Below are experts of layer 2 (counted from 0) of a mixture-of-experts language model. Rows are named router (the router's row for the expert), gate (a neuron's input weights, with its number), up (a neuron's input weights, with its number) and show model dimensions 224-255. Each number is 200 + 40 x the weight over its row's rms, rounded and kept within 0 to 999.
After each expert's rows: "comes after" lists some tokens at least twice as common just before its tokens as in all text. This comes from a sample of Wikipedia text that the model never trained on. Tokens count by the router's weight.

# expert 1
router,231,332,178,205,201,181,173,199,222,232,152,155,246,182,155,264,219,163,226,136,146,207,192,190,254,217,209,193,207,177,163,193
gate0,282,189,218,169,172,256,195,125,179,156,117,230,231,159,147,178,174,175,187,227,199,171,179,183,216,184,223,125,205,267,245,159
up0,186,211,191,201,257,225,246,282,202,187,246,188,272,226,186,140,207,218,220,185,221,213,193,230,141,171,204,273,198,164,121,215
gate1,204,274,191,180,176,235,183,158,164,177,144,199,204,167,127,236,173,174,167,271,216,242,195,225,221,232,203,247,203,215,146,197
up1,179,266,210,171,212,252,187,158,210,192,193,182,184,150,165,240,147,190,193,259,222,205,184,195,186,207,283,217,201,175,134,156
gate2,180,232,212,183,206,198,154,234,178,222,190,147,189,212,163,198,193,227,211,195,221,286,217,233,126,215,157,211,205,230,192,226
up2,203,174,209,141,182,193,283,182,248,225,230,240,219,162,196,178,230,185,179,242,156,165,188,183,333,180,211,199,184,178,188,209
gate3,228,160,216,266,221,168,108,198,137,225,231,198,217,147,178,242,175,202,205,190,257,167,203,186,240,185,164,206,252,139,207,255
up3,257,159,214,259,211,159,118,226,141,210,238,245,170,230,210,250,185,242,227,203,198,203,214,190,198,192,147,241,198,149,205,235
gate4,209,244,216,177,214,238,237,279,204,174,180,148,201,179,194,203,179,178,190,186,222,314,149,220,125,164,250,167,186,214,199,166
up4,203,210,184,145,154,162,167,286,164,159,213,179,197,238,190,227,184,235,190,184,179,137,146,198,184,263,202,217,212,237,175,189
gate5,181,187,163,280,211,201,185,218,167,236,188,275,182,186,274,165,249,197,231,213,116,263,197,192,166,183,253,230,208,205,213,147
up5,184,203,191,284,187,248,148,256,211,151,215,184,169,200,231,224,208,170,190,185,126,289,188,202,190,252,215,181,179,181,188,151
gate6,154,253,185,154,129,178,221,244,224,151,145,204,189,205,204,226,265,237,206,174,188,176,176,164,168,187,226,158,186,178,270,186
up6,287,128,212,233,216,193,199,224,160,163,214,172,194,228,197,183,161,181,195,220,151,140,128,158,127,124,192,233,149,199,179,232
gate7,202,183,183,249,227,205,167,229,235,292,187,201,185,247,214,171,211,178,161,135,199,252,114,183,222,249,261,146,185,212,208,213
up7,158,190,248,211,186,203,212,227,156,166,153,227,183,181,208,161,161,281,234,261,185,147,228,265,179,169,188,200,204,210,230,232
gate8,230,249,195,110,163,163,208,356,175,228,213,179,207,204,267,240,213,151,194,218,193,115,242,164,212,235,137,160,193,176,162,227
up8,202,204,181,271,173,171,205,147,217,112,207,242,210,241,125,264,193,285,236,202,258,284,186,245,151,224,179,225,208,176,277,231
gate9,261,192,174,240,229,174,142,180,165,172,207,178,208,187,175,244,245,287,219,258,163,127,141,172,202,197,161,212,171,176,178,291
up9,99,161,212,173,180,237,257,222,228,184,220,203,222,212,235,162,213,119,183,212,224,172,218,249,243,252,227,195,235,231,219,138
gate10,178,141,212,191,192,222,194,201,195,166,181,234,196,213,176,202,161,268,155,206,183,133,253,139,178,205,259,136,209,159,185,242
up10,204,196,228,197,152,224,209,166,226,121,170,236,173,200,158,182,128,260,191,237,166,121,206,143,175,249,227,228,218,223,169,250
gate11,197,174,213,232,228,113,162,203,151,192,191,167,244,166,178,181,198,189,224,151,197,274,159,240,146,155,79,182,158,196,195,166
up11,203,215,154,102,220,243,268,242,220,252,213,234,220,244,195,229,237,189,186,228,185,115,279,163,199,230,285,221,219,215,208,218
gate12,239,154,194,188,198,159,204,206,192,211,225,204,204,220,194,245,208,167,228,235,284,205,213,207,183,187,199,210,181,172,169,128
up12,180,207,215,194,200,224,203,171,185,181,172,145,219,164,166,177,192,229,145,189,125,191,202,166,212,234,249,202,205,241,231,263
gate13,237,205,163,203,211,131,189,170,180,209,239,223,169,198,281,173,197,224,221,175,220,214,200,199,143,151,181,195,214,183,190,217
up13,188,174,189,253,152,150,243,234,193,191,204,226,180,235,229,218,200,316,220,164,188,162,170,141,135,188,226,221,217,179,224,235
gate14,165,247,182,202,163,264,190,144,254,194,134,239,216,136,233,114,143,176,228,206,182,238,168,208,206,238,201,244,223,237,189,194
up14,227,149,190,226,192,180,187,245,271,222,192,210,159,209,193,239,242,249,247,231,193,180,210,151,178,207,239,261,200,172,193,201
gate15,207,223,207,201,207,194,180,150,208,206,205,205,176,183,179,206,178,198,208,242,218,183,169,200,204,186,247,191,184,179,201,200
up15,202,192,188,198,216,123,211,218,254,229,203,192,173,181,181,123,226,161,213,226,207,224,175,203,215,244,138,213,232,184,188,201
gate16,163,180,168,107,236,226,256,277,190,180,183,179,204,231,185,198,158,195,224,198,173,144,204,192,173,235,150,149,274,153,162,197
up16,228,234,233,258,192,213,88,139,227,233,189,236,219,182,190,173,244,202,162,198,195,276,198,245,262,219,233,287,141,228,227,171
gate17,186,238,233,211,223,205,161,242,185,289,238,144,150,212,140,252,223,229,142,186,198,222,234,153,154,219,244,185,205,217,177,163
up17,169,205,201,201,210,192,208,254,185,319,181,175,171,235,192,279,208,211,180,135,182,215,288,164,117,226,217,199,210,193,223,144
gate18,183,249,179,163,239,203,187,234,171,212,251,191,208,167,216,164,237,155,189,122,207,184,200,137,201,205,167,192,180,187,200,251
up18,135,213,220,158,211,214,227,191,222,211,179,212,172,268,205,194,231,192,169,163,248,241,193,220,215,181,187,155,239,206,155,226
comes after: " the", " a", " and", " to", " of", " was"

# expert 4
router,178,242,204,195,184,217,169,181,207,213,197,108,242,141,144,186,193,144,139,173,182,246,173,206,222,171,245,112,219,177,121,230
gate0,188,275,213,259,204,196,105,167,147,215,199,178,252,189,192,145,185,198,196,191,219,230,214,193,203,184,188,192,222,180,224,86
up0,229,195,170,187,152,167,265,223,220,210,182,213,126,238,246,207,241,276,118,174,156,180,145,218,177,201,219,247,169,191,181,239
gate1,130,199,177,186,221,197,154,195,235,236,173,140,285,171,232,217,197,183,78,204,213,141,243,222,173,174,215,191,194,201,177,198
up1,253,214,250,184,198,212,280,179,184,183,246,218,173,221,150,182,154,210,284,169,197,200,117,189,251,146,168,232,205,234,211,185
gate2,179,241,158,181,194,241,132,264,154,193,176,220,209,169,286,87,172,265,272,127,223,197,192,178,240,233,181,189,206,154,177,166
up2,232,221,156,250,190,207,176,230,137,211,186,255,196,211,240,168,150,268,320,165,211,170,100,153,235,196,205,237,233,140,202,158
gate3,222,188,156,150,166,190,186,226,212,203,174,193,144,187,301,236,208,211,266,159,223,238,282,227,157,124,193,217,229,189,198,204
up3,268,198,138,203,169,174,222,180,156,148,133,222,144,223,271,222,220,210,271,182,218,205,237,205,164,186,235,157,278,203,282,214
gate4,182,211,195,266,199,163,184,145,179,247,240,227,243,243,222,263,222,220,163,264,167,224,184,253,181,208,238,141,220,183,229,221
up4,134,200,192,182,206,231,249,236,173,176,246,233,229,175,193,121,161,174,207,198,189,168,245,232,221,199,169,212,243,247,173,233
gate5,129,216,177,226,227,188,227,159,136,174,230,164,266,143,201,124,154,211,140,273,220,267,194,142,237,242,218,245,203,183,144,216
up5,252,154,203,229,176,228,180,248,241,224,185,242,133,291,188,236,287,171,256,151,191,172,208,237,180,168,205,156,195,224,252,155
gate6,155,194,216,220,218,202,257,211,190,154,203,190,241,258,157,176,144,287,177,186,249,224,229,196,174,184,160,183,198,203,176,153
up6,212,222,189,184,130,204,119,142,164,251,203,200,166,149,235,210,237,119,218,259,152,197,136,197,214,184,233,187,175,219,226,192
gate7,257,195,227,193,159,266,171,239,137,182,218,183,158,207,199,273,162,189,204,284,227,213,201,196,218,174,135,170,282,185,202,201
up7,102,117,189,179,235,171,222,147,219,217,192,211,219,165,191,148,207,147,186,113,249,208,277,216,170,184,286,210,186,203,196,236
gate8,225,213,212,231,216,109,244,172,174,171,151,168,190,162,164,208,198,200,192,307,222,115,191,232,195,217,148,190,208,190,245,176
up8,259,183,180,194,197,166,193,217,200,216,181,199,162,219,170,199,218,207,238,320,272,193,232,240,176,295,229,181,198,205,201,168
gate9,193,156,206,228,181,206,221,182,201,185,173,212,203,130,154,206,238,135,135,221,273,171,146,228,189,192,164,237,213,234,216,233
up9,179,144,264,258,180,174,214,181,221,227,159,223,228,128,124,222,231,179,204,200,242,149,149,226,193,185,189,211,218,247,211,257
gate10,191,244,181,180,203,276,220,228,127,204,196,208,230,210,255,194,123,194,159,249,226,211,289,215,207,95,205,181,185,163,158,262
up10,173,222,200,146,244,258,199,278,149,182,254,190,231,236,217,214,160,232,230,236,222,194,245,203,160,125,209,226,152,180,154,299
gate11,188,182,160,270,183,126,182,185,185,268,204,219,177,237,163,159,206,226,187,222,218,275,205,233,191,199,169,209,224,214,210,237
up11,222,213,237,137,127,221,206,180,195,162,184,156,183,148,140,196,224,253,177,249,179,210,147,154,219,258,149,190,160,211,213,167
gate12,213,231,232,243,180,138,153,219,234,168,240,228,289,233,177,216,141,268,270,228,154,123,201,206,181,184,190,222,175,208,218,132
up12,132,192,208,202,195,125,193,213,267,249,270,183,226,206,169,308,184,304,245,194,153,177,232,237,111,159,207,218,173,188,237,185
gate13,141,172,200,152,226,153,212,241,210,244,202,120,154,153,274,211,189,190,220,263,187,234,209,181,138,153,217,138,212,115,129,174
up13,138,188,194,190,210,158,182,203,202,216,205,156,183,177,292,195,208,233,255,242,226,254,139,200,143,190,187,213,181,155,107,197
gate14,219,190,188,156,188,237,190,208,162,167,272,200,222,194,214,153,279,140,231,221,206,279,160,209,208,182,166,194,173,196,155,191
up14,198,193,240,232,237,178,180,189,212,204,137,229,198,192,188,226,142,214,209,190,226,163,240,190,179,218,188,172,271,213,275,226
gate15,139,153,222,266,277,176,138,235,149,197,267,198,185,161,197,156,167,192,264,154,166,216,214,238,176,120,169,290,232,211,148,160
up15,217,189,185,268,230,125,172,237,234,256,216,224,271,153,182,211,162,201,289,205,191,261,146,197,134,140,217,236,230,159,156,207
gate16,156,123,156,204,154,206,177,201,215,187,140,227,239,236,175,265,186,190,210,155,168,197,209,261,230,250,289,129,244,197,264,228
up16,210,243,247,145,268,229,190,238,185,220,237,178,179,223,255,126,157,198,170,208,209,231,178,137,185,165,165,205,157,159,165,194
gate17,203,202,250,259,153,164,177,176,209,181,199,196,168,189,176,214,264,167,221,201,194,240,209,189,210,235,187,239,188,219,161,90
up17,191,246,182,280,141,201,212,182,184,214,188,187,202,161,257,220,166,182,137,184,204,204,180,189,241,226,213,168,224,182,230,154
gate18,200,200,169,153,275,266,224,227,188,227,136,214,225,217,260,185,154,175,190,174,207,248,173,243,224,197,171,293,243,197,237,248
up18,184,210,197,225,98,157,200,201,166,151,258,181,188,205,103,226,211,236,189,207,235,148,186,140,195,242,175,107,173,212,182,143
comes after: " to", " the", " would", " a", " and", " his"

# expert 13
router,195,203,190,232,176,193,185,179,222,205,221,144,180,157,166,173,179,173,163,155,121,228,192,113,264,247,255,93,222,170,99,196
gate0,185,227,230,157,184,186,186,171,212,230,169,161,190,171,198,241,209,225,164,177,174,190,160,184,218,222,249,160,170,172,238,263
up0,166,187,149,193,198,212,254,234,191,269,308,163,213,191,160,239,173,187,199,180,211,216,152,175,242,214,163,294,240,219,100,202
gate1,238,183,153,224,146,148,200,221,184,202,178,242,223,137,187,140,266,255,197,216,165,151,148,274,151,227,196,199,259,170,223,262
up1,171,232,273,153,249,272,195,199,193,216,190,142,205,250,198,249,105,137,216,149,198,214,201,80,240,195,202,211,143,231,133,164
gate2,131,163,178,227,197,259,232,200,213,210,266,250,144,281,226,179,201,209,226,225,203,200,234,151,191,167,282,111,177,193,177,207
up2,148,150,170,237,199,223,216,216,210,205,244,281,134,266,259,177,204,201,223,240,178,189,265,160,175,185,258,98,167,191,192,199
gate3,239,168,212,247,127,268,169,180,234,194,162,256,205,163,128,212,296,225,219,216,198,193,209,151,195,274,297,195,231,187,232,265
up3,219,148,166,242,222,189,212,243,165,160,264,256,178,136,187,253,137,144,197,190,244,242,155,259,143,150,162,134,193,220,249,170
gate4,235,240,211,273,212,185,174,280,206,231,218,233,185,248,230,205,253,146,224,203,114,237,210,218,237,208,203,240,178,165,192,157
up4,181,167,240,207,207,182,193,143,169,231,148,235,187,183,254,214,213,180,195,178,228,253,269,263,203,189,232,212,223,243,198,161
gate5,215,211,181,266,213,144,219,198,201,206,128,179,194,202,209,194,115,230,239,213,243,263,197,310,194,253,124,174,185,171,276,303
up5,193,234,191,228,219,192,202,179,180,197,176,179,214,196,194,209,143,241,206,181,296,235,209,307,234,267,159,216,187,179,238,266
gate6,185,159,233,115,182,215,205,223,152,149,209,220,210,219,209,184,202,248,211,296,202,139,228,199,220,176,204,180,239,164,200,179
up6,174,166,214,162,191,215,234,226,170,162,228,212,203,194,225,146,170,265,213,248,206,150,196,164,213,157,186,187,252,161,190,164
gate7,225,155,264,234,174,180,146,156,226,216,221,208,227,163,181,238,226,95,217,205,183,64,217,268,202,244,229,123,241,206,161,216
up7,176,208,179,182,250,242,223,221,204,186,174,244,131,207,201,219,150,316,206,182,168,293,238,149,218,145,184,163,162,213,233,227
gate8,201,206,125,232,289,216,227,159,133,245,165,188,185,219,211,165,170,259,200,130,213,232,210,234,120,154,184,215,275,111,201,241
up8,173,214,275,153,127,195,166,267,262,161,217,214,221,173,164,257,246,140,197,250,200,171,215,158,261,257,228,190,118,306,169,165
gate9,158,149,184,163,235,242,142,255,106,191,238,244,151,198,297,140,77,236,193,182,274,305,229,187,198,173,155,203,232,161,227,141
up9,161,228,219,125,221,260,164,229,188,235,224,205,161,189,274,139,177,257,177,198,230,306,246,187,249,176,205,104,227,161,211,116
gate10,199,198,198,200,239,159,234,255,137,229,259,247,176,229,229,202,257,215,186,222,224,214,238,189,231,170,194,216,239,167,178,195
up10,197,194,210,254,226,165,215,225,228,189,198,176,182,124,220,245,117,164,197,209,162,204,219,240,220,214,188,181,216,211,231,176
gate11,207,205,137,113,201,225,272,215,162,222,199,221,216,307,248,222,176,266,225,153,276,263,194,290,226,235,112,214,203,182,191,244
up11,219,151,238,225,185,178,137,160,244,141,139,262,169,112,186,176,221,164,153,251,165,98,237,104,177,182,240,165,217,241,237,238
gate12,233,207,224,173,191,176,229,159,232,164,170,266,208,214,299,215,197,164,146,173,155,248,164,208,192,133,240,161,197,176,169,178
up12,174,210,177,200,209,265,229,215,201,215,194,110,182,168,106,173,211,250,219,245,239,191,236,168,231,209,183,231,215,209,190,223
gate13,199,210,188,233,236,211,207,161,131,239,296,219,203,144,194,176,184,188,224,166,167,197,140,185,204,167,170,218,191,227,138,135
up13,215,197,195,248,251,220,218,199,121,209,228,275,205,168,202,201,166,162,245,179,206,194,150,214,186,201,170,215,190,223,197,184
gate14,241,170,189,276,240,193,217,140,178,175,228,207,196,189,197,183,198,169,165,149,130,167,164,188,103,70,184,189,227,209,175,172
up14,177,226,231,119,174,230,167,215,230,231,201,146,237,176,142,213,180,247,218,221,269,226,253,205,295,249,226,211,187,206,204,214
gate15,162,186,283,204,213,155,156,156,195,229,200,247,219,241,170,314,244,188,172,224,117,135,207,231,196,203,239,235,207,157,176,130
up15,158,211,249,165,203,143,173,166,182,223,226,248,215,200,164,286,243,188,184,203,111,129,177,224,165,188,215,216,205,165,185,137
gate16,184,155,159,219,152,202,226,140,200,208,191,219,230,225,176,232,300,179,195,238,203,153,133,132,241,244,239,193,173,255,238,155
up16,223,142,197,228,239,194,153,194,218,206,152,221,190,234,159,144,211,131,308,247,242,129,201,152,192,256,200,187,255,251,257,178
gate17,207,181,205,191,178,193,248,231,245,193,153,253,203,166,138,172,218,302,284,236,197,185,267,148,186,193,222,188,224,247,247,168
up17,184,207,211,265,216,180,148,141,99,197,215,194,192,211,192,257,233,163,122,184,246,222,210,205,236,212,209,216,187,187,246,231
gate18,221,167,130,242,192,148,215,253,229,204,177,238,215,115,171,157,272,176,185,181,214,192,168,251,179,221,186,182,262,195,213,254
up18,159,254,205,148,196,287,250,162,215,194,243,64,151,235,240,234,136,244,204,205,172,225,206,129,195,192,176,228,172,196,181,157
comes after: ".", ".\n\n", " the", " and", " of", " was"

# expert 10
router,226,251,167,210,170,204,164,185,190,232,189,153,242,160,191,194,183,172,155,179,115,214,210,140,271,194,236,150,219,140,125,192
gate0,178,218,232,163,133,205,168,204,147,195,221,178,243,256,193,200,209,165,130,201,180,166,169,160,165,170,164,209,152,176,184,166
up0,183,214,228,129,202,241,213,167,242,254,222,176,159,217,233,135,186,187,208,262,232,219,231,106,194,185,171,197,183,190,127,173
gate1,246,199,221,211,200,194,328,231,331,59,185,301,185,198,203,213,161,149,204,159,214,149,174,224,187,152,163,216,207,198,183,285
up1,230,192,190,168,127,160,72,300,206,200,257,219,161,127,210,241,189,263,215,204,207,222,296,137,179,225,187,139,181,194,259,188
gate2,230,247,211,179,181,167,188,141,169,268,164,153,218,163,189,114,204,196,157,184,211,258,123,168,173,220,195,203,145,173,145,208
up2,155,170,218,226,236,261,206,240,301,144,268,256,197,245,203,286,204,138,261,201,205,137,249,224,174,181,258,197,174,238,212,199
gate3,138,249,173,273,135,108,193,196,168,159,175,204,239,173,194,173,222,119,227,244,200,161,151,173,245,218,205,208,185,170,155,246
up3,228,183,189,187,193,218,147,173,245,199,208,163,227,248,185,142,195,238,167,142,178,219,155,247,203,263,169,186,205,197,266,252
gate4,185,164,195,181,205,190,199,92,304,217,161,202,238,233,184,107,239,197,218,165,172,192,194,259,184,199,161,161,195,216,135,289
up4,221,187,149,205,152,235,245,193,151,187,275,159,147,218,220,273,189,188,199,240,143,224,195,187,198,169,260,222,124,174,253,248
gate5,228,234,185,228,196,248,275,224,163,260,250,199,247,240,208,183,163,130,199,152,210,328,166,256,163,272,208,174,237,243,175,229
up5,229,226,249,257,204,184,233,189,208,197,104,207,220,206,184,233,230,182,228,173,193,208,223,219,179,279,196,190,181,169,213,204
gate6,234,276,181,222,189,227,256,226,213,181,176,218,216,242,212,186,203,193,183,220,206,181,314,189,189,255,178,183,281,221,215,117
up6,203,154,240,190,238,232,176,120,132,190,177,207,184,179,214,226,208,154,165,180,146,202,110,195,195,106,204,242,118,208,183,248
gate7,163,280,183,146,217,159,226,189,183,184,201,194,208,120,224,276,212,122,208,134,204,150,266,154,211,146,194,202,202,216,197,232
up7,237,190,149,185,199,199,201,154,203,254,170,163,219,219,181,235,168,253,120,209,139,171,196,176,127,239,241,154,94,187,186,167
gate8,196,219,166,168,204,214,272,190,182,164,229,262,230,283,159,184,158,239,196,193,148,168,120,203,249,203,222,259,244,209,245,258
up8,244,194,199,229,146,183,210,201,227,123,154,171,257,155,197,292,213,180,247,184,202,176,242,125,215,164,269,193,157,225,164,168
gate9,207,267,179,184,218,187,212,212,211,233,106,236,202,224,226,204,209,183,210,229,152,192,131,140,162,197,275,134,205,164,219,169
up9,130,241,198,226,162,234,218,186,192,195,270,259,184,200,125,225,183,128,228,261,179,225,219,175,165,173,216,163,201,175,238,189
gate10,144,185,227,183,214,188,156,221,220,206,226,174,232,191,230,186,155,185,234,231,191,196,251,211,184,162,178,236,192,211,219,199
up10,257,214,185,220,155,225,214,220,193,209,162,211,177,181,179,200,227,273,174,170,190,231,69,210,187,160,235,160,242,195,182,241
gate11,244,223,113,273,219,214,160,143,180,198,180,171,195,197,209,221,320,185,196,116,162,224,164,211,167,235,223,234,140,167,102,192
up11,167,210,272,177,179,239,144,238,232,299,211,159,185,190,188,199,200,219,222,210,211,212,252,189,256,168,275,202,195,270,205,126
gate12,209,263,189,196,146,159,183,186,150,178,219,196,197,219,211,206,156,235,218,242,228,194,229,201,199,226,188,176,217,212,217,162
up12,328,93,165,180,217,235,185,181,238,219,175,225,169,183,201,203,167,194,216,158,207,197,224,215,178,182,174,206,189,236,225,165
gate13,164,246,138,303,169,195,241,193,165,111,216,201,243,129,147,157,245,230,209,236,188,134,213,146,228,202,200,156,210,172,221,180
up13,157,285,155,272,184,181,198,187,195,161,190,185,186,144,150,156,193,269,182,183,175,147,169,124,226,203,218,201,175,154,186,184
gate14,193,219,188,84,221,168,133,226,163,227,228,182,172,220,214,237,173,173,305,202,220,211,234,278,195,210,131,135,202,225,245,99
up14,229,227,155,175,218,234,245,157,182,155,157,169,183,229,216,258,166,239,243,155,177,151,204,238,213,128,239,194,247,203,201,212
gate15,109,128,221,190,250,127,180,184,178,267,194,116,193,232,231,191,242,196,224,275,150,245,227,180,214,175,196,186,195,139,219,206
up15,153,251,189,184,216,217,228,215,232,180,212,212,194,252,242,222,142,209,185,208,153,152,248,201,217,144,147,172,254,180,137,250
gate16,196,202,190,148,216,155,266,278,174,232,219,200,199,197,185,122,200,329,178,221,172,225,242,169,212,165,179,227,235,217,194,261
up16,95,213,170,137,162,139,263,190,179,168,184,181,244,224,215,117,227,215,279,228,115,191,189,118,243,171,84,250,189,212,211,182
gate17,173,140,101,205,157,201,173,286,193,254,134,198,193,208,254,196,154,148,214,254,203,223,203,168,226,235,163,239,180,186,152,195
up17,212,216,243,200,228,207,200,155,158,195,262,153,211,157,180,269,224,170,160,111,235,196,175,218,122,190,252,117,198,130,167,203
gate18,206,134,198,144,190,212,194,189,221,241,153,210,197,154,193,253,208,212,230,260,132,183,264,191,192,202,211,129,181,186,147,195
up18,159,137,211,123,193,182,191,158,181,145,186,209,200,181,155,261,219,209,198,235,229,222,150,189,204,188,154,117,273,210,169,249
comes after: " ", " (", " c", " sp", "at", "k"

# expert 14
router,229,306,161,225,184,165,200,185,185,227,181,92,233,106,173,196,161,144,149,200,164,200,212,147,247,186,232,137,232,136,148,214
gate0,210,161,231,187,177,197,196,209,156,212,106,215,189,177,201,184,199,141,184,189,244,192,198,180,227,158,176,156,192,184,165,251
up0,209,225,155,217,206,188,196,167,259,192,262,191,192,214,195,225,219,262,219,176,149,207,204,189,173,198,279,273,191,219,247,126
gate1,161,171,186,152,209,185,152,172,188,237,250,167,146,217,203,193,212,113,167,167,176,157,217,162,165,149,267,176,133,166,217,240
up1,194,205,205,169,210,184,206,217,217,204,245,178,154,199,208,186,241,167,176,131,151,134,214,183,131,135,272,164,173,193,233,228
gate2,163,210,181,139,189,171,238,249,241,225,235,188,210,209,273,183,193,267,148,213,197,199,180,195,252,187,172,188,210,217,174,220
up2,213,216,267,228,249,185,287,181,146,171,170,207,219,149,196,192,289,136,195,119,242,180,282,144,200,245,234,199,306,224,252,220
gate3,179,190,212,205,207,165,201,196,185,263,169,177,148,210,239,146,71,212,145,247,238,203,219,182,247,156,230,211,218,200,228,110
up3,219,242,234,229,153,227,195,238,225,229,224,152,167,190,177,202,273,163,94,195,196,237,187,161,193,221,257,170,176,258,247,158
gate4,170,151,263,193,178,222,215,194,209,147,269,198,214,234,231,205,160,216,170,198,171,201,151,254,205,174,132,181,155,208,243,285
up4,130,210,227,182,128,239,197,234,218,227,227,171,217,184,186,149,196,221,147,228,143,192,93,238,184,145,192,196,174,189,247,227
gate5,140,195,215,131,260,260,250,218,170,226,218,140,177,175,294,224,188,191,98,124,135,223,222,256,198,120,243,153,173,169,242,209
up5,187,200,217,162,173,275,211,132,215,188,218,136,155,165,220,154,260,210,173,166,144,162,195,140,190,201,171,228,160,213,176,229
gate6,216,207,136,146,284,246,255,224,138,235,173,201,209,153,265,242,178,201,150,185,232,186,188,227,182,149,269,241,146,169,183,106
up6,243,231,154,132,321,193,229,186,154,264,211,195,205,147,258,254,130,246,162,179,212,205,187,242,198,142,203,221,151,201,153,129
gate7,229,227,148,204,208,194,86,232,157,238,189,162,198,153,197,244,211,179,199,250,129,272,133,201,214,212,203,230,191,189,176,229
up7,172,178,276,150,127,267,175,204,126,135,210,204,202,235,145,198,322,158,166,136,233,205,189,147,161,217,228,245,140,224,226,179
gate8,288,186,216,113,260,147,156,268,175,292,199,183,125,141,200,254,182,181,204,187,230,190,156,260,135,202,190,197,188,224,219,169
up8,170,202,164,274,197,191,275,121,307,171,208,223,285,233,215,125,214,249,189,217,167,176,252,177,225,161,142,229,183,189,195,258
gate9,173,150,188,210,177,170,291,183,248,204,164,238,242,141,249,192,227,183,269,229,201,127,195,198,169,258,198,233,190,268,208,313
up9,159,190,231,141,189,142,256,228,208,182,214,258,206,189,177,104,150,198,200,226,250,214,173,191,208,205,112,216,177,206,162,287
gate10,154,214,297,181,209,152,166,243,221,219,229,211,203,121,233,210,274,221,259,242,189,199,248,211,181,166,154,183,230,134,249,206
up10,194,85,151,246,187,221,145,199,197,164,184,159,191,207,205,175,176,102,195,215,110,188,211,252,176,260,256,158,230,209,149,211
gate11,173,166,183,175,210,224,152,140,253,167,201,194,193,234,165,174,212,222,210,193,205,165,159,164,188,242,262,161,221,189,210,189
up11,177,235,198,252,131,190,252,157,241,230,204,151,151,248,220,212,192,189,223,185,200,212,223,111,197,189,262,229,199,250,195,184
gate12,189,162,185,187,195,253,201,201,188,207,194,144,148,201,256,214,174,184,141,138,158,226,198,197,206,137,158,183,234,174,206,263
up12,165,250,225,205,237,226,205,190,209,191,214,198,137,202,226,153,180,183,174,139,167,250,206,135,276,197,136,150,217,205,166,280
gate13,256,264,196,255,223,226,167,217,189,246,200,231,198,149,257,224,251,123,173,191,222,343,230,235,200,164,206,190,205,137,210,226
up13,299,193,237,222,250,255,142,223,200,193,191,220,262,133,217,276,189,146,195,207,221,256,222,293,161,197,193,162,223,126,204,266
gate14,205,171,147,223,216,194,91,132,242,207,200,204,235,171,219,178,204,183,212,188,179,215,220,188,212,163,190,295,178,176,183,215
up14,213,215,277,158,185,226,227,217,168,200,186,154,173,185,179,150,185,248,220,249,256,172,180,160,186,206,198,177,184,230,183,165
gate15,223,170,185,206,199,182,204,282,177,99,227,169,229,136,292,303,221,226,201,208,157,182,249,220,236,217,216,227,255,159,259,230
up15,205,218,205,180,206,189,183,164,230,253,240,179,198,271,169,122,189,165,200,201,220,262,170,171,195,113,162,182,132,181,161,129
gate16,199,177,158,259,227,229,179,240,237,240,202,215,170,230,221,285,140,189,165,153,231,239,214,188,196,168,252,182,184,216,184,233
up16,182,232,258,153,146,234,210,167,177,111,209,179,260,163,214,146,229,214,258,184,180,191,191,169,227,220,168,195,229,195,210,164
gate17,242,140,116,217,215,190,161,211,139,153,162,180,189,145,272,106,251,258,172,174,266,169,144,179,198,175,173,227,238,200,135,218
up17,221,202,277,219,177,248,227,199,244,233,181,246,237,182,108,308,198,210,249,250,167,241,286,238,195,264,198,166,207,183,263,220
gate18,171,137,175,245,141,175,200,132,235,199,222,201,241,232,230,222,242,123,205,194,220,111,203,194,244,249,184,229,221,252,223,260
up18,207,135,187,179,195,200,177,162,240,200,199,232,222,214,171,240,249,182,149,247,224,153,129,175,222,226,192,263,202,217,260,253
comes after: " ", "–", "0", "201", "200", " \""